Weights of a small mixture-of-experts language model, trained from scratch on English Wikipedia: 73.4M parameters.
Below are experts of layer 8 (counted from 0) of a mixture-of-experts language model. Rows are named router (the router's row for the expert), down (a neuron's output weights, with its number) and show model dimensions 0-191. Each number is 500 + 50 x the weight over its row's rms, rounded and kept within 0 to 999. Numbers have three digits each.
Before each expert's rows: a language model's description of what the expert responds to. This comes from a sample of Wikipedia text that the model never trained on.

# expert 17
It responds to: Mixed nouns and pronouns
router:437463542564450596502490492528476508572419445522463559476532566472482561627567526527526494516541461571566517541483554448523530511527565588514603473505394427448428512502478453463514422557534464537536547441501494441586514446538566470475446554456467555492525395565485463444566552446500532522467532530538528490554599478485525447498538538551448583392477498512437573464426456480490420407549518523533518481594484523444503559487556522486556454491578556496452495560606556518454569520517472494543463481464592552491464459557505519409416418491511607533427480537440487546424419445544470487
down3:377543446430515622488483489459534562464418497508540505524478459516522560472529387547454521559448425493509477405556527456487469366491540507569498570559506540573489498454489523475480448505489558560523533413553533469540513517558527459530507556490421437591467487441487542494584381539388552547482475471494495524484443499561553510498509504589506439511515513499499411467555464441553503418433520439485462572553475410533516443494487405545604481516525585560404448451402484511548503608434553545485448504463504482536540456561499463481468487489481575545465574514521392525447576551451528468
down4:563590541440484425615554438406459508575417559493477479495486531487488504591527431495605510459473523368498439527542566555443507461500481514466559565580426545496508544574533504463532531632549511538480435495501443513420497446447452509479438442537502518554495452515577431475497409498473507511522486575443493510477522472591446542507494414551475450612502516549516535580471543592489496514527528449408461520478495516426477532485536494435423578518603492548566575472530502513567565499455484478535402506500507395474565498496571524583550525560544503514531572584533489501548528463601526544
down5:520553576454512456546492564515459486518473535531521500561444426536547462554425600518498554412471560521449480460510445495542571539539464455463485472566528549470478496494491508516470513497444560489629520551520578562472532478521522564534470444528444500476519450409492510580587429440495492499498523469521483444484637595465469408503377476570447456543543559521497462557580470502532554520623492435661472550486468519482502450460445526550509442611621621484457530582448499577485498478498400472463473461444470485533471547448517503437487523441504507573541442466494555469509474441418549492
down6:415574554502505520508505557488602474554495589449540461443517460473475608546463478514515521477512507559473418530447591447505513424532538519474489486432533594466521463454453469508510544480396537521513494478512604518436486485496544477448553534483476454520560425568577517488489526489407555478502598451406529555457498441572595458524499472579496511520474460556499585400578483453425514477553503428536500516456535563454522492548522451472548493518605497486508585527525506497477528503641469534471448526471440613545469483576523487520375471500355544529556501503403436464443531580523505598
down7:501603538411529536497491484432524563515510463498510524557432571477545428482462489459450459489487473477491527491398432519437501533559548473416548409448561417478494504611456569527526485457491520482479537617488513504578518512470469531469474526506459496459512528523476531494421432537487489446626573474486416520528488413425454466483396529469495496482478527400448514554468526449431554577512504443502417532506469521573406633560468522519557529507520549442544445353456453434573506547474517456616466577440434468539420493413436486516520652503499510509501440473528535500488538509483525483
down8:462481604547596551514494508553484566533540457461534428510492507480501566496470407540479494581392433547499616542529525443446523460466540558556519428530549549536490489540560477515542410391521443533427526530605494495450560525485515421562391569493507513510513470528426547510563478485514578508561445530481514474408532509482455424528531473549530485578447515484482531531510451531483525487524527497504599374522423493429484556514422503475532506421439522515450480476489436490494560471543510482509492445504534503528483313493454545351482537484510613444440497580419542510557482504553466434
down9:421490594520518567514493508558503482469429430586441599453531432511388494523513398581512408516456415565500474565496472494502393506546523459517533455499582621433503484528591461504511519620482408498541497480419460523476516489516511471532451517454504442458495458519471499498517459414535483550469543613519528587483503447465506539474558482444549418471592488485476362492485533506499447457529540495554559436459534556526571525415493543450609449544490461499567493495503561530547525562457541544486530456531534554362504442468488527535518446434553447568457505449527476474553543490565607461
down10:523477494657548448582489441425425487477476504473512489530499513408451502470555585514490513518474421499488530467487563476437529469413482544436482469522538417488476421452559427417460475560486509544519524489505587493419450477480543439424507455526503522492487495459551501546567595556483553505492527535568531522523450521471505441486534381481473590477526529486502408515437504506462535517506526491493364491465535460549566499410681383485507481508489460530507493396456479561500463462479583462400450441563517542513593414500492513392473539586446428481482513549585527485550458563501449513
down11:459499473451460398403458572500422402474463488466442524471574585571514457430512511586496580486493473485443481485404445375420519379534511563492601501514567576561481485581519482479529525538577464460628484481535470458544490484537521510465486453461484462542425426461539466530520530527493565472443522494445523490555550480508448511492528510493473466608599484488558443525419436456492397460519511363580538385512436532567583520494551503489517564532470503557439509465490558485498561530582478519474513425632529533536538517443450476461480474506485487472524526507581523554533517487559471442
down12:500454481373508489487570464513399544529563448481476612507578463534518515476538437475458550434524513476420523546465431605485468466581539498518520483472539534587447510521488428455424471470477514478530553429474529548371462497464437470439425450472509469479451607488480594505500534445531502547450450486323422491446491493450494552444470534506494516532496478591547511391473481494458500458544493530458562525504553452475548433546525525553518514580476539509510580437482511557466503530521489541480462461541541426508591502496453518465385382561588482539480570559427508602577557532526556452
down13:522563536482410487510504449454472453563434497530413418523536469485503548515554519472567436474409496559495474544501469473549460612423476483496541463411533510531590570516539558485594546596466554426464538544480495473446476470456466489532490541547530477627544508588577426520540527499416484542445455536630510579589444542582495463408568563454452464516547415394520481409447524538495486486479403442439526460543493456581516434490532499534479513463514517425492492550546497530452564509485484561435421490509527577401487552577489455552457503491531554487493476496575545390482526445558528482
down14:462445588515470434492486546457506514469487392506518536608424534552540568467477474528525595525404535404491532550498468446448451522564466568361546508461524474511554479463488405541507427486484563475490487447531520522464437473523539540514521557553591478564484470496505512517454506486457453516584550533519513389547520537569470550439468461480545455527494500429572395472525524456504381634532461476492526528609538504407457506480466518489499448425589485615457495585538574440513460470430534479518517528503499523521531395529469547446492571437581583499458586489475562461415473488575467486
down15:472460525553538440485496547497558448460575538515511490531511389513436456508491550494454415472541584469512509510564475518464517559498455483460525485527500519391596531563545604420539562461488462559466508439511458449451442551461419510555421462510426479508540401407608428516506496513487507477626499509515481443452488476463419605502501615593498520495506581447557578586503468525530560492559523581536469493491538457532421566518427509484476509465480555557503491451557468511457415516586483577383549610507515512461524507461444444484433620466508530461527457586447458563495522466557516457
down16:363475468500451517531523480454541562461520558489521543517480418497535530493490509545492506466515556543438493481506491526497498463502582463416531528518581517472443485543492449477554311502584536562501487530630511567529454514513477452581423472492510480567464504557560588494575543446508477501487534449608582503501563528409510570521562511477533427498488439451466388547447558479525488546557429531537580469467487428420496508455560578507419537486494512454540464591427483621554579535538502496487488517481521448551413489416496532482513541561449457551562408593485469418467583550470528514
down17:478408625465481428470489475539531500462465543427516594513517515529509483519483475473507524537413461521503529500508512503452548459500496567575547550554523440459491467506496508455475509520486485507494470474462446391443518570553472524435398548488502641490441414576428444505459467544458499405369423545547509524443464484506483550478410468469426517460496518428473552515537526457527473399375546460519562521563495489469452469440584464520375429518408518493488557448488580579500492592400537508491517531460588494568518549526562493453493412512565547487543433502509627534429525510471498570
down18:475391458496503534472450439501605500493515501526482426495432546578383513540422505504525455538532533571524516508529486492485566526539435561541506482498555501423446482475472532569523421573495460502524448529487525477459493585454328575415432510527463463546503503505458408484514497462568503507560499385502502572595499488484546556546399576489563533472453505465443500532488546490517488504388540520505462451555599430479437508536471570530403479433602531481457507464508535476485503564442574440508435490476470415543442483427391481450551545561588417464530415521480529535467495509497514616
down19:414582542505425449588437529516532507513430492469479537500452488488520431462455476543587501478452532558457414542479523558461426460466490464475527428569480474395544509533488446394488418526479572544509542531531475509483491544440550403528481446559559584561483475362513540528535484520558521541517487451552495480429512502547482500456486621497506544431501534511570488497567477543473583512432542364502571546450509485526512423479494558548357430496500501526458463459484497580465477459608563602481555509548491492474436478538445568555473518571407502473448499622418482552427534538534511540
down20:546535450459462461547551431523434460516419483457499456509534494358568480493472548642501500506508536496419477457432444554521494424494550515547456518474517512466428490467446461473392630435380524475497519476449565516418490545487528504515511565432520543485521396535454481491543500583507546595483379483478429566482456564558511465536541604502501471484476515547507463461484515441494457587512500459516502460479522518504604427563467476546410462460538510507576454453449577496501492548610540563521483485553544401495415474532567498551518531456445528516635461468541466453558456433420514481
down21:471584511577511468461471501430654446442476541559509473539453495574484560478520524459452576623514574421538591538555470522554528522491474551540454538484491444517551461499484571472522388526493477454452465555510556492482486535581519521556478371490401465473531473557489448511493610558468609495556574482527514506590534522536461541499489529427455477435469446547424512450442451404496482425573509480542432488462504510509411462457524582490467573551452494547512575544431512487469465502580586491495538474528624463511499418579494539465553534551504522558613464526519503541394475545491510503
down22:420424503408498508474488470458518514488479523521585515457479461524565483599541601515508478391561557496467573556494408544495548506517457504523497546464450451518451461525488429455604407462429497496554546480476507404520479475467579477534494484546563464526448423500489543468481493505546587551551504566460425378557529526523604413464545627507569520520481490503533453491516515485499477572532492591533490497523416599521503429582435533482543513470468463528554530522503459581544527485484399414426523411367498509576525575495523530393472382522476500536537550485474418482513440494562510506
down23:494590527547509574500446524580499520438509432469479463494484514433551519423584488514486502455545539495545480491502580474481508575567438493430530509478523445479518559535514553454497431389479496568427551448515565434478426452544418446491583491534504571531432497449402483570534514458599460500477575501564419491591477493528543545567479444549524497424355499515552421576453465556473474514521533451497446462596472468507426480499502472467478570548495474488534498446603492550513522484587512500425485458534575482446508632443416484441532542444459437489532609503561442532483432467470519627
down24:459544431424439452506466546461497532488520496441556427561575523499593530586531436470525479610523499502491489444489478482528464558387552509535582530497597435456460482572574465480508622559479387440463481562398478519463476540452530618514563481477534517474518592583526447478532467453502496374447538447463459545527512464418564474544486467460600497574449460500423482505475472513526535504594520516450512432455525440485497515581512403497462432507444523531466438455463504538472534529454590507532425544423495494531478403563528468567497550499547400581534524439566500525588464459511509496
down25:491465430449419552584501503514518474501529473476486493480527515538516495499451562461450500439476507432591467513452452474489518488433489490557524554501491478553518539445513487542498472528425593371518485573426522475511533446525594445482564596553531511475518526428532426477496433550508509535559552501427645535461470625509504535565468453542504522550548478423598523521397449500584538536553389554513548488483546482425454622452505561539398525472490492508476556505446534427458500511478456522497489499440534414544466541504488442495407426411625614429552508475410515528434492429479475512
down26:537507438473447431510490547499421476545463452498536627480520501547476535598519424581487484594514480502458489527620472495465573473485509564551507493569574513491414524499455530503459455542584486516517517460500503430478437333518577555524471543552539464504509566469351510556440470542599607463501501522445461506485506474499521446499592610534561426438431473521528426415502499434540462483529438502535487438495532519424596478393506456434473534420500500489539468568483522455481440500437483435474441465437477528427528493554548476510388504527444478583465450432478483457544511553542510453
down27:457563428479481439460499490579581450460478511500500536480457413410525528517469480520506462475480573581452471526385520581482499542483517458503491592468510505528513499484569481567517409523508534515510516491485510531439538464495400477530554417433501561428532553499489414495532503589580508531593495500501507586444472484601572508559546448523513582441532555365512547439535504476553502581416507539514519531453485559361483501442527464598532567568522485480478621496515618561478490552564545546471416532496451503515621515520496513501477545586470430486410590499494513507445412452491544450
down28:467616534502604473500457499546438540536530531435469470509485503469505475539468462576535481429503537557538482514446470427476484514534580493523513531463419542447528543596494408508474537577497530584493574406448491482490522477478588521499551563449530551487460496442439514442378468412526445471525450473484566507400545528478443455405492470513542549550387478428446466586560528438509469503448466551460478510539468475589543573461499510508458560493504576486616514534495532577495512481497490493417595464542502474634480437516486496415410530447449517486461525535515381562528566365499532428
down29:501507502552539519433529549430499459485520570494486472478498437562503496447528471462526523591423534450440444571554624449511436617446471483420634546522440490446581509460539410517521462533435445534536529436511409402532457525517509511456471488556460587548476597490419451557507500464446530426450548484469450393512463509561518457541503421428462475460448554477524485516557549496348594565476572464579463499509512507544479538515554446526466489550501522500478501636497520452472488443460492528494455474475495501567505502533550493463366523549369482544514509482491495536502526482553614459
down30:549537552529608456466478501525525568479522526605544472476414539515480565488574529474590649466416488583447459578466465573407565501444524431443434539495432490435431503478512515520545559487502536515536534458390487404387542541532506499496496598499496529569561434385500537409472485491536545523549589563441490529523496546510513492547511515458499498555527503527509515543508568482508455369538535582591485536591474573527517476568474569483472421451473530505496455552518531488517535529549576455481533482430597433601539428499388471500474514475478478575485541549477560531508518480473529540
down31:584446486509461584619528468463439552469492545412412519546483500471542511547624547593511502508457510441580495469620538540540460427429503473506546481549561443526469541590507541387531433483521519454536509528495546482507533539520492530533505528478500451506394515509472587478450502526529466510538533475521551443522608520518476495430488514521494440462565539426492495521514430447517494565507496476496578595505396554598565539565427511514521421444476526486527521606401485430487413433462613521505479490556513428386445487520454550473522521504482557583476465437508534506400511534382497542
down32:451439457486508523557590532477446409484496436597512570583536488567449467498485477465446416483537455484463573517435478470529530434530500501459576520510485575467546497489470390499594494525562447491424496447558410472463579479491580525510437510466473478414465532490535476558507533540428470508561505587435454542567559616566541595525396550528502468487401460430566394511487459465473522511512491515510440578571476526517499527506493511588491561473472559546536504465517545441556513450461528441489491600477440473535485459519590482559510436595581583600551509529519533374533484551583478485
down33:441509479546541444465555455449498502511419452442494511454515418474586494509484444435421401539597441511535461551411498438450529466528510454518523421508509495495531445467516468488536472492505399560421522494444567442487551507500453420444402487473433581525489523609518552479493562526552519577488585518547470541460460498490435568572501367481492420548506446551468489532460493478457500518480417603431412481475490544483518536599508518508423514499546507457434466494498434471474514548454519477542589379506491613406523472556452517527406493527495579523545440447471479446543594541572500607
down34:511559469495457539553469486518504486482502560466465521475472492610499485537457480536433441443507593389429513479429448602513537391515585500505389459530482480507466480415514410507553494540538568522535486500651668439563452477526513548424408503572493537512513477546457511461507511489653504539538459447462563479493529467451538467573387566549488504518460499520495414540505589530549466430536533524516488564600560524501481560463507454551563461459532503544496465511533479570522414501476400534453547549505503533564556432434551506403549419565552543541526473519508462506488528508486467490
down35:472541545417408532481463402545488554467472530392517486410562412484438478542430538530519509445427501549568474497515436592551519486481485520440455530485635647513520505501518514504557490466488432545557493510485541577498526523461381544562447490527580503528418464477444530573409431457512485495533452497426512516580416379459526504550526545535465457515532495576507503528464584473524552462596498504523490512597570514453438489464562565433572522446498482462496545546525475490550562537514475568485453523484474458520489575504431528455529529563535478410491586604526454467490503556557382546
down36:441572494539458462443529448495523501508401512533491511469516601496511433520489469507522521411474432514594471504486446491465553438508512599464498549524533548513459517450371492498461516553467544473512490489580365476522543474562404527537557577502384493470572475529539522485520494431499559560512491478531520428467583492440546537513535585436518623439445584430384428565488518400447423507553514405456496454478478464578528503457473571436448586476469510492477624506381457490454522501479488626490481548461491566528428509461535521541522505601581457548511490483500538531460505523521542494
down37:427579563513490567511470493388607468513489424534548535445479489517543419535476437460612473564433488502529579472542559453627585454459504463491431533518555457546616461523506443482398413580465570502482481534487539487577483496506460570492438575530470439429468489491436424521479433537516452486520492489439433516421586397558491568481532546508560518467457462525515540506456577483421489527561432444464569554414516508458522431457531465511427521480476530499513469556520591572497493524527551573486484504528542501565526443477533416480482491548535466563379533556546533532419552460446546439
down38:453583539503521452575505557517620464473519491497547548516608463582432501403492515536554484548472378467500518506513485460473482502535547439588541610512497549484483471484495459587525614576540456571517518441491457502513491503474479429461439464378483500511495505494462444550463505621509441557562507562414506414525475522571550491556469389517467465506512518531445477446448503511464509549564395460460439419516452486522546572523489429509442594449482508527436498541543475438534462455528481469567453547511502442489452679485506524530573544558457423582535450473530498607533466535503521534
down39:517494470563483588530501482555441514521549537560527424543557518464469449502543575480558583425562506475481463572501495537483504536523523429599480523467435459489525400543523418486546546510618492507564519507596480534416524502478504422459536542520488468553491562463434458450443486526474548463579567547491540492500433487621649482442497480505515515492472594545445458468519447388530519548460495494509609469538585530509467460544517516496471514531520518532518503564535455548487399531432453453466373451500594574495510477406473481521401492499373488411548501500554359449494455481497494442
down40:485464508502473493477496490501498418512429489445556541442611520501525520549500488442462446480520474528562514452466587527540478544426481476465500555520547422463481444587458447394644457450476404420485427489518593473525499510523578517499453522535567544487555432541534566463581488422536580520571504463451577507569494459461525531418549492596596512525444541494511536472522510393413543406515394476442494443508501581522537528404666468505550499535545558438483476551507572455469543495522461508503489574534516551486496410530453498526422541557479558607461468532548530537465465516469491439
down41:542522535440451435505498448407469498474504562436461484593422463524493525461471481535362442497496511535407449475599514439499437500574538457539536519498572481463502482512382505522489426548468478531513432551550540526441521528497544502506539475493485422539434630523437566514556498432544436516580501538474514500485462575444484446533473529482477483460384404454463532513563569559473467435415468469497460496558557473529482459449489490509474517518495492533514523445471572463515617573528418489475419473416436434571558493439484607456498489392467506573518422435468591568472643506477489494
down42:498508570461500470530427487519616538566506544482443541515527462572587488536529450522589428551459529547502545521475524527384486481563484523532527521579564543555479508448481526541540544508544505456558505494431423445570514511567558527409430541524576506525431455500535478543475429503556540435566437406526572513556499533477496501519596493484619487459639472527500490450539494401571409377554451403576424489673545490464420485485505488467529458557547509461545477534577515474539459437451552441530522532530520552471573448445554529517439525509549490484516550494450506443559461499514491458
down43:488499443468519544530493415578522535526427435433489425539473530510461486491552578516518496506497540604517535481526500551503463475481435460519560543424478554485593483492592451542499494515442450449535555524538521508454516487507499495526478492481518474500546403438439459435529447494559590486508433470542584461490491513453523529634478405614522444521470496425475503522465581522399531456385479654554382535481460462469578467466431506475596507504394402481496559541584491539508525499502528546492402435527460495475531552546527378441486508472481374438529439599524502480482499453447515484
down44:452545383501487521448519451507561523466423501428528522492579497529425476513523451463479519478521558476571526487491561493467530493569476604471480493430522540575478504407420525519570466504471532503514549460618373510490412418498514470525430587453600553518487440502553535512567441537549577516591516573483503528446432508522569562570466458504426511515551590527529582600367520408588492433477617528549510497571465532482484509528505626536518575523466506521505469472520518591473507490489552527521466482486524558455445508552566504571514574519499453586572532517468552486518511451523520398
down45:502452505432552483567513618501551584518489462581464538525492543447493368499442470503463529522441524489416503532528472494490605474450469408447450463546564507485527504514515515498490491502472468487447457467537541450447458582545402569504475459562486474467565517509506421502576426477525458488416600517548475567454495541550528467570527524434552508453523465516504478574576497588385493519539533488389543502395441516547599527493459590522518475605523470386523466447536506450481529552500475522505433375496558505551600606466487515563515470469557377506422512480418451575508523505525491506
down46:531496524481614472489409461446548491464521432549600551463471474455510480489491468547427471539480538486552484505547495457531372398545483474510446433437433458511500492492498590407445528499488496532490528518484523450485506547479580519472420461515500377531447487444625602567406523540496481475439403543560522564409561508516451557543483488517537562459435611516438495484487573502457532521533446604407515478516434564420507531505472472503450577428452567495538484549518508499591490540529464582507537468596489563539538540399493634457500486430530463513483529482522553576513467468554449456
down47:521448472596453504449437445501558504406478527543407584493542606414531531524481555548581523496485480475535541537437503438469497496483525535492449457459510463515531532455506467521440423532509630540489568479495496539521573546372475603494471497499499557499519514492433533451553514501496437378401497424503467465505482419469421553459565529542330518510513520534500540485463496485453390544508517542506516581591532498445492442493640502472376496523425499493574477511517503553504440478488481480453504524545445496439513524522497417524505435511536498469538477473435470474397529640559455571
down48:499460508509541485551521474513545430482486510481415507535443590540524548579478488481534536530449551448449539435589491489584446490451514579479444542538551449436550515512525508566517482465558621462411505514484499433427487455487476486418534625613486435558544553543502440532459542533521413444460475527547428494514465449521395464437548514428472454594500519470493446428484488483555512541526492559389516622519545474431489535626546510554288501570461536515418441487445485425450565532513571511542531481472471461526427466585515550494483484523512469486485483525493438509527441521513489489
down49:572587564471589441489503420511469475606550546481486492513488423538533553576503504544445504487459436516451631536590526491516483473483400494498550533473447498586501531537462476474592519478499464474409454467524475471447536458435486448498502474506539503467467529535535484560506541405489445438550482479416559446455522537488469512521379455437459582530545521526563462490561449535499543538554518545457637444423513517457434521480510567510557456519573433432554530452515527539634513457452468477430475561510476559558601301532502490492484491497545472488513458502416513534515520425535456585
down50:460488445528552549594532522559499507455512586471454437544537487454500420421466448559513507556488485539446474487514485664544445466538518536463397479385496489477564516541539407515426594510456468564496529617487417545481535522487478506555586416517464514493496497497525499565409432529501567422500478498512561543454464412529483515546564451484494507530586514578519596474407481415516491499533467518538550444438500521450479554581538499479507492529413539501462495603484509530472569466462436437404498518500539433468506457380502584466485428475487455569480509412524432517416453482620476510
down51:461546626544456530614531506532453575413368327482512552450419508470523555496539502505521572505415566490563532494533557541471446583486566584575552493529450522489514445420490447519522469452526465579484527548515482484428480508533551483449579408594523456501487404508528493534427540476507533538548504444433479464496510429515430494504486530529532488448515510480489470453471510459557518526505458440441395454463553533558398486541518453520353390549461540569405489472520540477510511542498449556531573552580541585477521460517537443512511472457613500506531499478516432467503463499521479546
down52:432493606504521481632455488511524499547614479571528436506566380567509521479471557549504596464481508556535470450428504526543400514495502547521566501486471502516445617500537524625550489631471555488458531531511426551556525474520504480541456493534516503529505495520581553472625436581520569481459609532533515585515468502503539465402445636567547512525436533434452461473431508624412487555454511531432436502424414462471516505474484462502535487410473446433552536524484506468449532512467575466541555535496463447490465513525424460468502477469498498465540478566425484460528467541511525524
down53:468568456489438483577450450471517542501472592501456547499509534557475515531515585470451507494530481524411431413442463507497490564504459498466493411517524481494510483551581414546505517513507611459496519497496484534489434446478493560449494496568455403525545650496539531511483420592540513463515525459484496609522528534507575444498577507480519503456595498446659469530493444586504529413490531523458457440427504480539472509531519523474452471521544495562540577398482463529424509565547441528481506518581469410597505444500449578520574533496470460470603522428644564443435487583505533574
down54:528461498536460588453538525440467563528556491479517490507468547454489535482528466487488584570557529473545466493562519493505493439466442497473449538370388535505487498479657478497447535486580500468424385522515513506511554571524425441520536499535517498440552567501492527436541560498354440494534557448473525464543471527459444585564418562499501460405476535476480589455524444451466508526508495576491486458478417443551499427498400470413496505510501566339500398543541477537448552499515537485488476426453471428510551533444574432525476553501569525498374545520491535399539494464462555498
down55:550530518476449526497553469484473431505506526431485520534540489466520487463533464527411465489535383483553551495531532452511448574545528493518536407529524520510488546570381447508484542557594436524509471367488432402525489534559492575486484480417493585553608520573455475610482490559526542509456546487530417511482462566463457573514517498516614531529452626460530518483462590569506553474524510500465434451445593517509520513412439409521398464525491621506544494450449473568477547483467591485435509567405398422534508553492539459468470424547521513461482570502549507485540504483460576486
down56:480481547488501529510505531515502502576597384508532565546461500537544447499437443553339507515520450547487460412603492514434598573479459543478503496463441459487478550465475495410556524494479495526514381530532538440510512538491395506533488564609476494476390414517476523519484430631496535485559507404566526518525417492485460523436536531440474451505525559514436459590538517472600448551460520457353536503536498511477552546493565530567417450443462417423501442523448512500508519530375464505480423444548496472467496506577527524477506576480579501455532523521468519515478411559508504497
down57:522524560547495500524565556494508551610418545499468502523469451438540541480550516531418402483497520466572535544485408402544504555524494571478451387556440431553551431431517503532564530466485541499464493401548511522526534436518467467620480648446477447566457401512474516642503409492615474499466582534465507550528459416509553543481515549500469503532528474492462521510496487532571489523562559433450491507537534433484479477477499525453371486507507581478506522485486507526508546454559547545485467500502365572453379454467418452486540511512445524428433524492459546475496533544452562561
down58:496560493466461466449541420441529442421508515619451466572556454469546498465513547490562516545490527556506476420483439485456507466563462522550566535539392510515529515470489511543436508492531549556507505530458529502523380474562531409526534432441546554597551439436446501418500534524463427484523445386580549530453523506522483444615548524512458585505550504466471511522524477439492571457409491576553564502527409534461428552566582486446502557399602503456573497540528416533509444437576570546451474532527556468526544567532511570491449416536518556591447513493448422501555493500520587537
down59:493532605463493558518472572538437431380466554536541586453645560543553488491484513446516494555486488457469547468513512495541502563540540558538507563530464503527518586475448599557473628503549479539577565514594561520555472412537479451527502452532575523495521511457460559561494439613508561562549519445439508566552457435495404523485439535497418455610523464505439554555534448495531530452502559511560458515577481551418517572541601512515432502493538520526566481511451580515526549537589456424541490532563510533527507520543572553447478497392476523563541457542500478440437455547487533450
down60:477519541484552538499453529449525493530552523394428555447436379493548459521498488493517510487554537435465622484618525441509527450434564456469480444543519536529526565513522435462538400497519469523436555437490482561530493402473477489486484463472531566471591525541474425436512485575578498529517474471444550452538483516414569553503380523501494460473512502485537509588501485422560498548525450413467511499494690401530499502488499492540605510529512476579507536497448478461475419499482526505547429432437374533536458429489518544474491449501450445507578538439538474459480506583565575383
down61:539475476535503471477503530425437465472535515421447494529443566496483477518489524529534386480538496511562576449522541488543424590467476508553477442502471447443471482530500522447486615335467496502454473484529522513499495449498489523541588466523458513467453450442533357516547608512456484538541624425610583521512467451527468557520491517501402517528531509521451535482474413494583502501454495470498412467577487509531535493548405546496440449578606438523522465588486470478535557495535485490551534464582586430486436568466508494541474426583566605463428479640488527487539479501512582492
down62:481518533496483531539454481477494604474552478427518495438609482415444519413487505513562439466584481517562588476455528464506459391543514428524497451573488441506602540467500520522595556499463502493480494472604583616555439444480563551607472461531478566516521544550533509451521516515549569449475476450500636539490441470528545493500452406431456409508412433494441468550494494511497460471526549494560461495419489461497471510500480489496424583488600457511370545557501451428474549480473459378536374561503519426484497498481491495490546546498514593444524523548464410564477522525502464487
down63:553502497523582531480523518430478538515497559518470486425512572439519506531513461532514529530501501522492514354513526431454486575529437412505473500557437511470391473499499485485529567527453455525466506496423517401569463499522407526482488486412465514464496511507536464419444504528516514473488501555616457457540538443474419376457607512443470568595532475502629479534489407588490502564500465512384484494493529533536523549476558526493517598462467506508540453428537458486357570474528540520504545508537527516425625584563483551446543489512521543496497495520523586578553620392497555543
down64:480438531569470543478503447452565428493453436526558510517515525429455534388417497497508517422426513531524592545530557498600481542494501509480561513498526490409471476523560510547406485556445590496408530454549589602449552463464399410504437610596465421511568394566476532529516531538529447485516481455518477434492486550491517456611574492442431525444531465493576499473540524430563556468525556533450477466531551562436534553465506475429658553445458528479503515399548505535533542501506509551520515470410528508447517585593502495476500544539473470524458461536449534543463459426508515478
down65:487514564463629452468507483466523523467481460453538469501563491421499453491520520557512466492465509448409455481498519537575527522519444488421504476483455579536484514470522423454593541584589480532483541485501489510544488482499504474491569488473397438453428519557569492451509443471480457434386461497492497405498557393413478462528448568489474557571438476555496533510488430458451523437460449492500482462406486549497570391433421580392510387571529474443372476498505423525524559573520446470544557598472499422472435568498510536428510479442505522484602439513403464509550511537469550425
down66:437514551511423563533489492486521549492465568440558496493553493455536509539596558410486592460456459455499547491487517577539547504489537531537532582512515487497491424546397502485405428573520460466438556566565447551596445510521523565521550452467415480514489473550458526485551476542508450512513507444504492490533542591516566573502584514465479536446506502537477423454565523481415481500434549468541442522518466589439532587469554440556478521519501436620404462536531467498510413432570468516462502440498479513603619525423498554490512513486597489463445374527603438369440507555528480491
down67:560516505533515439411489517621579419531440498453484422508497606497446445460492466543552491521472502449496493469481502506479479604416499530515498493471494496498446530545533511445487520492464555479436528522454478497437471518556402429406579533494429565569499418539471536493518509585637516398432579503495512555547552443463475460423438473484522536374524524498505529510446447559469540432520409486489437474504496467496476486521543516474409416478553523474480462535516543506454553590539547646578537466470480468484487560520415552516594495479443467499547493468484565566535604510381515621
down68:536560436549383430458570559425440459483489553406436565490461500516447468507551563451462447463394458497427408594522528515521431425521510453430523492497464533494450466417428609601533501494444479496540437519514530481515486464517546480437530463491468540560474477513462556524485544519553560506467497487444486518598456521502569558503508475492438495396604499501522458457477596541524393516485472436570535507512370470437540485475525526512590546474514486526527574442413532436549542528612607442532458488429529465590515433443514502495498579570481469484510481457521452519611487449530434502
down69:529428561487533514432602464513427492520570534511503364485529558437392553472507500466460583438531555431522523458482495535447589581536451534473482492534491510548489545479542526537452478500521514474414461496510463593523474484483532535555507478662431508459562514424516514424524487552520598524462644591465554569481521499573546474479557490538522488569459503497423498565400512503511501524495483496434422467418494533526481512541580533518493450574492481649473475500499480531445486501533438464501528534510560475496538544523433526531495426431406471395410421464605499494496491411424548515
down70:532518551463438477519508495559552485458512505487593496416563423573475456575492529503553516431571478552392515441436432357556510592487553508503502511441478458503458548428553494516539345553480485474422426508446579485520462572493534581464461468469529456471511552353467447512538557514523435493484461512478569582422476524545533467455469490491565446568608476543574491479428525506530571478412428497444472448456484481478499532487503491498460536457547514536499551426495471515490503524536431455419499355481474529482460470517464435463575431502527422510557498546564576468490432503536615521
down71:517412404549485525468546422500484564574527464467523542657532575499454481437507520461538486522597476444522488430465515556505473497457522474436548487513454546498533450470545532406522508495538505546487529516515558473496494531443621541407436563513579540509478467472434543567423591488598567567606511514554500408504570529467405499493487495519498548483336489518546562555520527543535410515561556438512462526479500449382550589543548542474593573434481526504539487512554483482469580429537482508461564460554567539534500477495481536532481468500446534542457424455411414529503466513436459483
down72:402478533411573516576502468516478515471519486518528503506433486456371530479628519477437492536463438531598501613492526429536538523452466480529502466411588437562501474334513536555467485533493449455539519474524476498526508450363548475477516523493512504423433460576496489503482552540466566503523453498551496536599538552488545487541555572473433602548449508501466388501540608401443584389503533558508481537480457439413482502572526456547555421510516510465520492531519538426550472515553535504415486511463539496475483417533452461569484494515427508497549466548442502435498533554554572559
down73:610453405520498494477446459486494581506519538419419479584484474507493464585397554561539511464463404455504537491530491485424499553396506466498477515495429458479467543461527427445481528547437486509536499483535528568495537534428452509493486458544550513504460480508397525472551526421510457470519447378541520515408525539466520502568488473619494466543553514512455552461562478502630546558456551484499458515418539468465540484478587505520430470609489574456483492426496472526492497367436477535514476495535390509601503481419436477387600486534562416499515494572465547447446535575435463446
down74:495440528524562388540603494588510438518497494489613534475381469483445522501394519408511529490433542504414467499454540556470480492480486483561525511491405432579497554576557501531516557566544629493510482484515533543426494503406436502463493453485401464558493532405475554493500521533521497477489517444456593517423467472510492438425508575438588597501555454485459537462403515487460524557483459477423513518527498437529529425710500564442462525561589530459494546512534520508465454475503505477447438478568506438414509554474511511432442441467525557441550469473470507503485495537492528485
down75:503440494548539474552450452469507490501459463438491492536401513506536498558511513589475542471683455522635412542395440418498487514452476497541440436529473400520456463514539511511556459522506573536429511564506399392486589558516515408587484539541515505432499507504494411416467485489434497520518523491485478558553489431513474497504494511471562609587490527631540563551392442506527494514525412442539497472525537506504531441432463409484492534516467593401469468500447540533554494487516488447478503465498572479545448406557442426506523484486428526489538463572532414549522500471484540474